From a checkpoint of a small mixture-of-experts model trained on Wikipedia: a softmax router.
Below are experts of layer 8 (counted from 0) of a mixture-of-experts language model. Rows are named router (the router's row for the expert), down (a neuron's output weights, with its number) and show model dimensions 0-191. Each number is 500 + 40 x the weight over its row's rms, rounded and kept within 0 to 999. Numbers have three digits each.
Before each expert's rows: a language model's description of what the expert responds to. This comes from a sample of Wikipedia text that the model never trained on.

# expert 36
Description: Punctuation and labels in bibliographic or infobox content: initials' periods (M.H.), colons after Publisher or Discovery date, pipes between opponents in fight records.
router:570506436485513577529490480548484484439450455529540504492475472486514506442423525453507524449476475463546575526562453467431490494471483494542406451496512493525533454586539461495505438564438564521470509511478480512487529545547571476480544541541492476589530517449569470534565490547421517578534522472524521529518465459536553389494515531499498563492521466532518517486491566567454495544460427506470469529512561443490489474538539535458589480523551529489534455532452522493493497451501454497485526550501475504561522539476513536479520571450495541566481470484489532447473485557460544457
down0:500531520429426514531468554458487504514463565516526517511463504307563567520486543464541499434492549468561462461539574520504499478393477512578497475538484542484506528470526424523526433486528503509545528446553549466528565439493424418438548459522488504486503442541571506563527560467492496519571515474487470495472496542522505502513434457493507465491515491474458516527557483544501492501414475513591526549512428440494537471544533481533515545503451503444525486454390526501520495519492497522501522473482553502585490537487483508496528502492479502503535470488508512522489515501493536507
down1:491501423503482491614498541514499511494512489551473485508521614480442522543489458497504472507498496427505491536478505495520508514416471525491529562587553434481537512492518463461495536507563453445486534485463538461463496564463507517479557495517427548501502424495450463535428471531524473450598481421511437497489522478531516528506531489498450515441465460468549503487474451480552560412534557547527482532547547491494470485491526469483443539533550463448499558459456530514485449465548462483508459491492483492438460500537478468571504390480487474433499517562545393479518542542432509541
down2:526498506411513496520502510419456529464535565514526562579466440405438501472498503508487483473498576493438595591560506497472508558392446464521441534516525545535507482557512511445543484511516564442496423499480515458453495472569467503464460471505442492496492492487450489436466472537510538522522478493471502544515543514489506534491536528462433538489501544469516509455498525519486497515482461488476457490511504542530496490498576461534499448440536442578512464538486498525573422483472505477476473549543471498516501483601522429476440468506552465549459524591535438469427462539442518459
down3:476547498506445542418483511448440552455525495494481432527442465546531462513505480490508508495502455542518500527536449459428491532456556399466491561592519468511501432583452509460474551477508573477474587500489439471509412566551530428524490451541405481497525479461474378540463514481485574489531465499498561497503513480470456503491472515552472531510491583451511502562432483526493438523487467455528542555490511508460510444550502479485549563534488527477532541483498466469529473445518508464459541513464444498435464475489517496424587543495483541487526535499517498566533504484472490481

# expert 31
Description: Pipes, zeros and small numbers inside football appearance and score tables, with position codes like MF, DF, FW.
router:562549466486454563521469523509458466514526525440559527533537481587502513451509530503437459421495537524491557538543489508483515532518496552475474519577448506539545440486477480482440456477493495494531517488445467460557458558520534464495484400526456508499552530568512514518497549516542414548515523511487521565531516486569453482594502424536507437590488508464474540464458434526516465437512435572524547495531526553546528501499528489476477481519513395446504557550531474490523404578530537510483512527534523483482474521579436495505483486473560506547474447460503544429531443515508476494
down0:421489498502450494513454533448579507515456441530501498485487455563482470486542474530487456518489452530489461500438580420556422468456504502501516487521589470626539549589473438484486465512596444471425554573488595428441482501573446510537496490444482451454507567513477545493556499545482497529462505499513511529508472603512545553453500508515451493465452496558423493523515525492489556576481415546507469426472473488519514535489551484499515501493499487507512539497489518484520478458567468493498476443461523446534462477517497549500521521518537555555515534476526501476517450526481486501
down1:474509446544531440477548493549549537582450498528491508505494516503474545546547490514520469549508451534494487582534484474503512451555527444526539461483529511474429513458448527598423557571496502555510474469470561452490573446485542491571565581557487451568513534438457472477462517503450543486555380481473518468476440458473550471443444476425524504486539485462569496581501555495426521537470475545490558463447455481440480525531470455496477488518479550518469504526515520489494513474554465416519517531424567448556467515451512518546518530494445491482503503528492516526502525499528490528
down2:501483435486577507522556518475493520524521513472493515497503528431488515512607472572482491462488522452493517504513486519510457452483421549542550497535487531485472540523514519510458479422441565529489554512492456556473444573495523455447499522544479487547549411510480535561544491450557476538510446452496527507518479507597481437536563499498548529486442476486518505441556578520557559511499426492549490611427496529504482526501489466471478458551502489475524497499485469464485562533548389522545528523507483456490571509426519510465515492517520527445549445496538514541561579457473497598
down3:461540508491478450574488459492492464466444503517469473442488481406559463548500504477495501493472552508477456458648477506486544530463528454584477539571458489488456407482449423477549498497527600506545510505540540509521439549516484450422514509525578506448477461451429579494565423478503477520632482509457509473546532485518472513549443522489490495448468508494451547508517561513512521495476489456438547508503479573577487501515497504473475469461489496535516505485529429438496494502521505508508509481564402488485509469484486493512492502419447512475546511499502535531456563485526535500

# expert 18
Description: Table pipes, dashes, colons, commas and words like by, with, against that come right before a person's name, plus country codes like AUS, FRA.
router:557513470495445519508446479480491502535497511477528464491468503503565477470472425496485555441484463497463499438501512535496502440508483476485450440433502511514524442540504530467439414512472489534476481554533541513540505570492573475443472562518516528462554505450467559453556536507558503529555501547500517491535568567546570469462500470481500512553514516554519559502469562543521541586488536501443483512423451506444506560492474507495468514492566452533384508481450462429483441407541507499468485505436532517507539443460462482434514558434521479579443478446464447482526534548560472540
down0:443508502488469449449591515497540494542553447500447496448520501287532549503502502534517497500519538476467499506531509455496475477474458480517527487466496482489511394485500554435488501539609527483434515507583470491419490424453471501439506503535506455519458481563488466514563439512510514484495522518488462472568556501441457509461483485526425477465520494479496531457422536507499510516556540465504488555489501516564487525439511461532517561505541534467488551510536464508532523572529499496485464500570422499496512518541467539432478514501508520584466486486535445564479539546503463467
down1:476469529485530560573452487461497526516543488482544462444526527393509463476480520506508544481481492536431527447444479547523493435520517475541413524465461499522506309515571421464528539522490529479518555511527478499514478558520489528466455552437542545491524474508483483454472557546483481508502521522662576530512541544524529452452508550529465516543587474519509499542407499479522514547480499534489494528463468542507535584481452542476529463496478468479527526501450518504514441436569492493504485527486574485509533518528510483457505557506521530484536493503442459510534468511521498502
down2:448483504441474471473522491460569506587501521498456553520484561549469519507509507511402463491524426534476493523499488542531518506473533457557540470519578481499597563528520489495423488477525485534460534515483552509454528544518456479418492491483508537461479527523549503555506497587528509508502573474529466483515579525524519459527466494523409489497474558509480500507490532522486535513473566528529477507509469496560478462509612439454420476493481455448445578444594503513540522478514441531481487473469551495507503497456623495479476533548573578535475428468583485453499469512543531520
down3:490459473468574393470473438459497459485414562465460470476495500352499530538475431474515520432558493516537500493495457512531507512524463513450577449486515492521557395519493538512552427483470407464490454501450580547498502483527515496504450500593510524546531531410470450513529500479566526487567457495435492508515456467476505552493508473522491488435528475560472504546522528541511504484461546476521443555518466544449449546523522530490476541495556428528504455575476530496470531453471424494512536491510546460485441437468458475492473512509530516527417500477484503450481488500476507483